Weights of a small mixture-of-experts language model, trained from scratch on English Wikipedia.
Training: a variant of SOAP for the experts, 283M tokens, 8646 steps.
Below are experts of layer 3 (counted from 0) of a mixture-of-experts language model. Rows are named router (the router's row for the expert), gate (a neuron's input weights, with its number), up (a neuron's input weights, with its number) and show model dimensions 96-191. Each number is 50 + 15 x the weight over its row's rms, rounded and kept within 0 to 99.
After each expert's rows: a language model's description of what the expert responds to. This comes from a sample of Wikipedia text that the model never trained on.

# expert 57
router:61 45 64 30 55 43 53 49 36 78 58 44 52 10 84 63 43 21 51 52 28 41 63 30 63 61 16 34 59 50 72 35 65 42 58 86 34 78 23 49 55 67 64 32 60 46 64 33 53 63 19 71 52 45 63 36 50 30 62 38 28 50 61 79 55 49 24 38 54 44 67 75 54 44 66 35 59 40 41 66 41 28 67 53 53 48 48 45 73 08 42 10 66 42 44 62
gate0:63 49 46 66 64 50 70 53 39 63 18 26 50 51 28 75 16 52 34 19 27 76 59 20 39 75 55 34 73 29 30 41 68 61 42 67 56 74 55 66 54 60 63 55 50 29 74 24 60 53 52 50 35 54 37 52 56 42 45 47 63 81 10 48 38 74 66 22 69 23 53 63 34 36 60 66 54 50 49 26 48 21 53 27 58 45 42 31 47 46 40 43 47 33 41 50
up0:52 43 57 35 67 44 54 25 31 54 45 20 54 31 34 42 63 43 26 34 68 82 35 50 31 62 67 51 30 37 45 29 58 42 52 96 72 39 52 28 61 58 52 49 61 39 63 46 55 44 38 47 71 29 34 44 41 35 69 56 16 56 57 45 52 51 53 67 49 25 55 79 47 59 70 43 69 21 04 42 43 52 63 42 58 47 83 29 71 28 64 13 72 85 65 53
What it handles: Relative pronouns, clause words. Relative and subject pronouns opening a clause, mainly which after a comma, plus that, who, where, this, in narrative prose.

# expert 14
router:29 65 54 37 32 30 35 58 57 60 46 31 84 42 68 66 10 24 52 77 60 25 46 50 56 56 27 50 48 66 55 81 55 56 85 47 65 52 54 52 41 42 67 29 57 35 30 57 74 64 40 30 70 49 60 40 64 69 64 25 39 50 30 59 53 26 55 26 53 43 60 83 54 61 55 56 39 48 71 52 39 57 51 58 24 44 19 87 66 59 72 64 53 70 68 40
gate1:44 54 89 35 70 44 57 26 62 31 42 58 51 78 63 52 48 23 80 47 41 78 73 41 67 57 40 52 67 54 39 44 61 44 74 46 69 32 57 47 47 36 35 40 59 43 80 30 50 20 52 48 37 47 36 46 42 31 40 61 49 76 59 50 46 38 42 38 74 50 46 67 65 49 37 47 45 62 60 21 58 52 49 33 41 53 42 79 51 72 45 59 91 49 59 42
up1:53 37 20 35 82 35 39 39 37 20 23 63 74 31 50 44 49 21 52 47 80 24 53 57 73 55 52 64 71 72 68 42 66 53 45 10 36 44 55 09 83 63 68 47 36 21 59 44 53 22 57 66 60 46 34 30 74 75 33 37 34 74 34 34 57 38 79 25 29 51 41 40 43 21 56 38 20 49 25 45 46 57 51 45 46 33 47 41 40 40 53 43 45 61 41 43
What it handles: Articles after prepositions. Determiners such as the, his, its, their after prepositions like of and in, and possessive 's after names, such as York's, Bush's.

# expert 9
router:60 32 74 29 37 58 65 35 40 59 64 31 68 41 59 60 28 58 28 40 33 49 69 39 36 65 53 32 68 29 68 30 52 35 73 69 50 72 49 55 99 59 60 72 40 55 58 47 71 45 56 58 71 42 48 50 36 41 67 51 38 52 45 36 62 68 54 40 78 66 61 43 44 63 50 49 65 38 17 58 42 53 74 57 54 51 66 40 37 65 55 34 49 42 84 52
gate1:68 44 85 52 81 33 60 66 48 36 57 48 69 33 37 42 51 46 36 38 36 64 72 56 45 74 53 29 49 45 50 33 28 27 32 32 32 59 58 55 65 51 52 47 18 47 73 40 59 39 57 26 45 50 55 62 47 54 41 59 77 48 53 56 49 45 58 77 27 64 53 71 42 26 71 54 55 27 51 35 58 59 55 41 64 90 57 60 23 67 64 52 56 42 30 41
up1:36 32 27 48 65 46 46 61 47 32 78 22 37 36 39 43 42 37 53 57 46 59 61 67 36 14 58 58 51 49 62 24 72 49 41 44 43 66 58 36 47 47 59 37 40 41 75 59 48 32 64 86 32 60 32 41 64 31 55 28 59 43 25 50 41 23 48 34 60 55 47 34 45 47 37 48 66 48 54 44 14 28 66 16 62 69 73 44 42 64 50 53 62 35 46 32
What it handles: Abstract head nouns. Nouns ending a noun phrase, often abstract or field names after a modifier, such as recovery process, development, music, film, album.

# expert 47
router:55 70 62 68 55 48 60 57 76 42 54 52 62 58 38 42 52 41 48 65 39 53 20 79 33 38 64 51 52 42 33 68 72 60 63 43 47 47 37 43 54 67 39 41 45 49 70 17 33 52 32 49 50 32 34 40 73 36 63 61 73 48 59 47 32 36 53 39 41 40 66 48 73 27 42 58 44 46 57 79 57 63 72 74 20 45 17 47 30 70 41 32 50 83 65 41
gate0:53 62 71 69 38 44 78 45 63 45 53 26 45 53 61 54 37 66 52 32 24 13 49 62 44 87 63 56 67 56 43 58 70 64 44 49 61 55 45 64 66 64 60 43 74 56 66 45 64 27 79 41 89 26 21 32 42 49 42 47 51 55 37 48 57 60 54 45 57 55 44 44 57 38 53 34 33 50 47 67 65 29 57 39 39 40 84 16 43 29 47 46 41 67 18 58
up0:52 24 65 50 27 69 55 54 37 64 58 48 52 55 19 59 28 64 61 51 55 57 44 42 23 51 67 33 41 57 41 29 33 30 57 56 63 75 54 63 36 69 41 54 49 47 44 34 55 21 41 61 59 41 77 42 27 62 35 50 29 56 67 69 41 49 24 42 75 33 65 32 82 37 60 10 42 50 24 35 38 63 44 33 63 50 66 10 48 63 53 43 57 37 60 29
What it handles: Units and score dashes. Measurement units after numbers and dashes in sports score tables, such as 12 kilometres, 5 mi, kg, 14 – Smith.

# expert 4
router:35 39 55 33 52 23 75 40 77 57 38 86 51 32 58 44 38 47 64 65 46 32 58 44 58 44 49 55 41 64 35 63 44 72 51 65 50 65 42 40 39 51 41 34 82 60 71 74 33 47 26 46 64 54 78 29 53 52 59 54 18 51 89 62 40 46 39 31 37 53 56 66 57 50 66 60 41 34 32 61 36 43 52 55 71 37 61 57 68 25 36 51 61 62 41 63
gate0:83 44 72 76 75 09 71 61 53 45 51 38 51 28 59 39 57 39 47 52 23 55 58 48 64 59 64 68 32 69 28 40 67 54 43 52 54 55 47 70 62 52 30 65 87 34 61 26 60 74 69 72 43 29 59 51 36 64 54 29 51 40 53 41 59 78 83 37 44 61 59 61 49 46 54 76 61 71 77 34 64 61 72 36 53 41 70 50 35 53 38 58 20 55 42 43
up0:81 10 82 08 80 50 32 30 54 41 60 49 30 31 64 40 48 48 54 41 29 53 71 26 58 42 68 65 47 55 64 32 41 57 71 67 50 45 43 30 47 51 45 91 43 40 14 36 80 37 51 41 71 83 47 31 18 36 51 27 43 46 32 55 34 48 46 54 57 43 56 71 36 36 57 34 35 55 26 37 39 44 54 25 51 55 48 20 50 54 68 60 63 36 35 65
What it handles: Clause-linking function words. Conjunctions, relative pronouns and subordinators opening a clause in prose, such as but, that, while, which, because, plus following subject pronouns.

# expert 63
router:32 62 56 23 35 57 41 46 60 56 42 40 75 32 36 65 34 61 41 71 42 24 29 48 26 56 52 66 63 66 57 53 23 60 51 63 52 57 75 47 62 61 47 40 48 32 39 48 37 60 77 70 68 63 58 39 63 70 65 31 40 80 64 29 63 24 79 55 50 66 28 44 31 35 52 55 67 62 60 81 50 54 56 60 47 48 39 59 51 57 78 49 61 53 44 42
gate0:50 49 70 74 55 40 66 35 43 74 41 48 51 38 37 44 61 52 37 25 42 45 18 52 30 53 47 37 83 58 46 36 61 46 67 68 44 36 64 63 45 34 57 41 64 25 51 71 60 47 28 44 52 50 33 49 32 42 78 40 67 42 50 58 59 79 52 75 79 23 44 51 47 56 74 32 55 55 41 53 62 61 50 32 48 63 58 30 44 36 47 55 27 61 06 40
up0:61 33 73 22 64 47 49 53 63 42 46 40 61 33 26 19 68 36 33 43 66 48 60 40 47 14 49 23 47 72 67 56 47 26 62 65 62 57 55 37 44 63 30 62 59 04 49 31 56 58 45 46 66 49 11 60 28 30 47 26 48 37 45 68 56 57 61 22 52 62 37 39 51 60 42 63 46 19 43 46 64 60 68 41 86 53 39 59 72 47 72 41 65 67 46 61
What it handles: Articles and determiners. Articles and determiners beginning a noun phrase after a preposition or verb, mainly the and a, plus his, its, two.

# expert 46
router:51 66 44 75 57 37 58 71 69 68 57 22 73 40 48 65 74 64 54 60 40 74 34 71 53 53 51 33 52 43 55 78 64 54 48 41 35 40 41 44 40 33 70 44 65 39 49 20 40 53 50 45 39 45 35 48 56 48 71 65 83 68 42 47 22 30 44 52 45 27 69 36 73 48 31 44 70 76 49 66 27 51 16 74 49 75 40 43 30 73 60 22 59 59 58 22
gate0:35 29 44 89 44 21 30 36 65 39 48 57 49 47 32 47 70 67 41 58 51 37 44 44 61 41 53 59 47 42 47 54 38 58 41 49 42 43 49 77 50 51 51 56 35 30 51 43 60 28 59 41 51 55 59 57 56 48 69 10 50 44 39 57 54 50 48 51 75 41 58 55 51 34 60 56 40 49 58 43 37 67 55 53 47 69 44 52 39 51 60 68 10 83 14 28
up0:67 55 90 05 74 65 45 32 27 43 72 67 29 38 41 58 55 54 63 64 40 79 59 30 41 41 50 42 65 41 56 31 57 42 77 30 54 53 58 61 67 46 32 46 35 18 44 66 66 28 46 62 69 47 66 44 14 53 66 39 62 63 97 39 42 53 43 68 41 37 65 52 58 54 68 48 37 52 39 56 77 46 71 45 53 63 45 25 75 50 59 64 78 53 59 25
What it handles: Numbers in dates and scores. Digits and numeric ranges in dates, page ranges, scores and measurements, plus month names after a day number, such as 9–13, 24, April.

# expert 19
router:56 74 60 63 58 60 37 68 63 68 48 36 40 38 51 41 39 67 50 54 40 36 38 42 33 60 43 40 54 49 49 75 75 82 47 39 61 32 27 53 34 31 58 38 30 34 38 55 44 72 32 55 45 42 62 40 61 78 55 34 64 55 15 63 30 35 66 55 44 39 80 34 50 90 49 55 72 57 44 38 34 62 22 33 40 56 52 62 45 82 63 25 74 48 56 42
gate0:66 45 66 56 56 43 45 52 46 60 49 62 57 51 31 61 44 72 35 20 61 51 30 44 39 57 72 36 51 30 46 74 54 74 55 64 09 54 54 57 57 32 41 41 47 38 60 37 55 48 49 54 52 44 49 43 62 36 27 39 85 31 45 43 58 71 74 42 77 46 35 57 40 65 70 57 41 67 55 32 46 54 59 58 31 24 41 38 45 57 40 42 26 47 38 47
up0:44 29 72 32 42 53 50 54 61 52 60 53 61 45 39 48 32 40 57 38 71 48 64 39 37 32 64 46 52 40 44 26 71 36 59 44 67 49 73 50 35 72 52 69 39 20 35 46 46 54 42 67 84 51 72 55 51 25 19 18 16 64 36 51 57 63 45 39 59 30 85 67 49 53 60 40 41 64 40 32 37 49 83 29 60 55 52 47 61 43 60 41 53 91 42 44
What it handles: Years in dates. Four-digit years and month names in dates, especially birth dates and table dates, such as 4 February 1994, 1978 debut, 2021.

# expert 11
router:53 56 60 46 50 75 56 58 63 30 50 49 36 51 37 56 37 85 60 71 69 33 32 70 54 57 39 53 42 43 35 56 71 56 55 27 33 60 23 60 82 47 36 39 39 46 44 34 54 46 52 56 59 14 33 26 70 44 70 34 83 42 50 55 60 44 36 34 52 54 55 49 31 51 48 71 82 75 41 64 44 45 57 55 33 44 26 74 65 60 52 48 34 57 68 58
gate0:75 66 69 60 44 45 61 72 73 58 44 47 40 47 33 55 34 50 43 30 34 28 47 46 37 46 36 25 32 67 44 54 49 54 47 42 48 59 56 47 57 50 45 59 69 44 38 39 53 50 74 26 66 34 88 73 78 63 50 34 37 55 36 61 53 55 66 25 48 27 39 65 47 46 61 54 41 55 37 62 39 55 55 40 34 30 55 42 38 63 54 25 18 55 27 70
up0:51 22 47 50 52 85 46 29 63 48 56 68 41 38 70 37 64 34 71 35 49 59 49 25 19 40 57 53 63 37 61 44 56 47 32 54 57 31 60 68 37 54 55 65 24 26 53 47 46 34 55 64 85 41 47 71 33 54 40 38 30 61 68 48 58 30 55 51 69 48 62 59 43 54 68 17 67 61 29 54 27 53 55 42 60 60 85 30 71 59 54 28 74 39 57 50
What it handles: Table cell contents. First tokens inside table cells, mostly numbers, opening parentheses and spaces in sports, election and award tables, such as 0, (s), 25.

# expert 36
router:63 52 69 35 62 38 33 38 38 64 59 27 45 29 74 67 41 68 46 51 45 30 63 42 37 61 55 59 53 34 70 42 41 51 56 33 54 40 42 74 73 60 64 38 25 42 57 51 50 51 29 34 66 28 66 44 66 39 67 25 45 48 50 46 38 59 47 13 54 79 44 45 53 51 49 51 43 42 65 53 32 50 72 39 11 40 44 34 57 58 81 22 50 53 86 40
gate1:47 53 85 44 62 86 53 33 42 50 61 45 58 11 85 41 41 51 48 60 27 53 41 41 66 79 51 14 63 62 53 56 42 32 49 49 47 50 72 35 33 60 93 54 71 47 82 52 57 22 53 53 36 49 46 59 54 40 81 66 59 79 51 37 31 16 73 29 35 78 40 51 37 54 63 34 44 34 56 47 67 48 65 35 31 44 39 46 00 53 50 29 53 60 53 28
up1:52 32 48 45 85 50 47 64 36 83 56 33 82 49 45 49 65 22 40 42 62 29 61 86 54 41 63 62 35 49 62 57 25 57 46 66 45 69 33 60 86 56 62 40 56 48 79 22 49 68 26 52 20 64 40 28 50 53 51 67 55 31 65 44 63 45 59 73 56 48 61 39 57 66 51 47 40 62 67 40 64 19 80 25 38 40 47 43 24 33 79 59 66 64 42 43
What it handles: Spaces, numbers in tables. Bare space tokens and numbers or codes inside tables and taxonomic lists, e.g. the space between genus and species names.

# expert 50
router:37 49 50 41 34 66 49 61 50 51 53 44 81 30 46 72 30 48 48 72 63 40 33 56 42 45 32 71 54 52 51 57 33 72 68 49 60 59 65 46 45 52 70 36 64 40 43 56 56 53 41 29 71 79 62 55 62 45 71 36 46 71 46 58 71 42 54 40 54 58 50 73 45 74 48 43 56 61 67 68 46 71 82 62 68 54 27 69 69 45 79 59 69 58 53 42
gate1:62 59 54 51 66 80 72 29 40 32 60 60 64 85 59 30 73 35 40 41 19 38 40 40 31 27 40 52 55 46 65 50 45 47 39 09 55 33 55 85 59 45 65 57 59 68 48 44 34 33 61 74 32 50 42 44 83 50 40 64 61 41 41 48 74 49 36 60 69 17 59 67 51 61 48 54 39 27 45 29 61 50 57 22 46 88 59 68 44 48 59 50 64 32 48 30
up1:31 44 25 36 67 44 22 44 36 15 51 17 59 55 41 36 40 46 82 47 47 56 44 78 80 15 50 57 54 52 74 45 75 58 45 57 50 72 65 52 69 81 39 40 55 62 59 39 33 33 40 73 29 60 45 33 74 60 39 47 66 61 37 32 56 22 24 96 51 52 75 40 58 53 65 66 62 48 42 42 53 61 56 41 44 43 68 54 61 41 31 47 46 48 49 36
What it handles: Determiners and pronouns. Determiners and subject pronouns after verbs or prepositions in narrative prose, such as raised his, transferred her, it needs, the.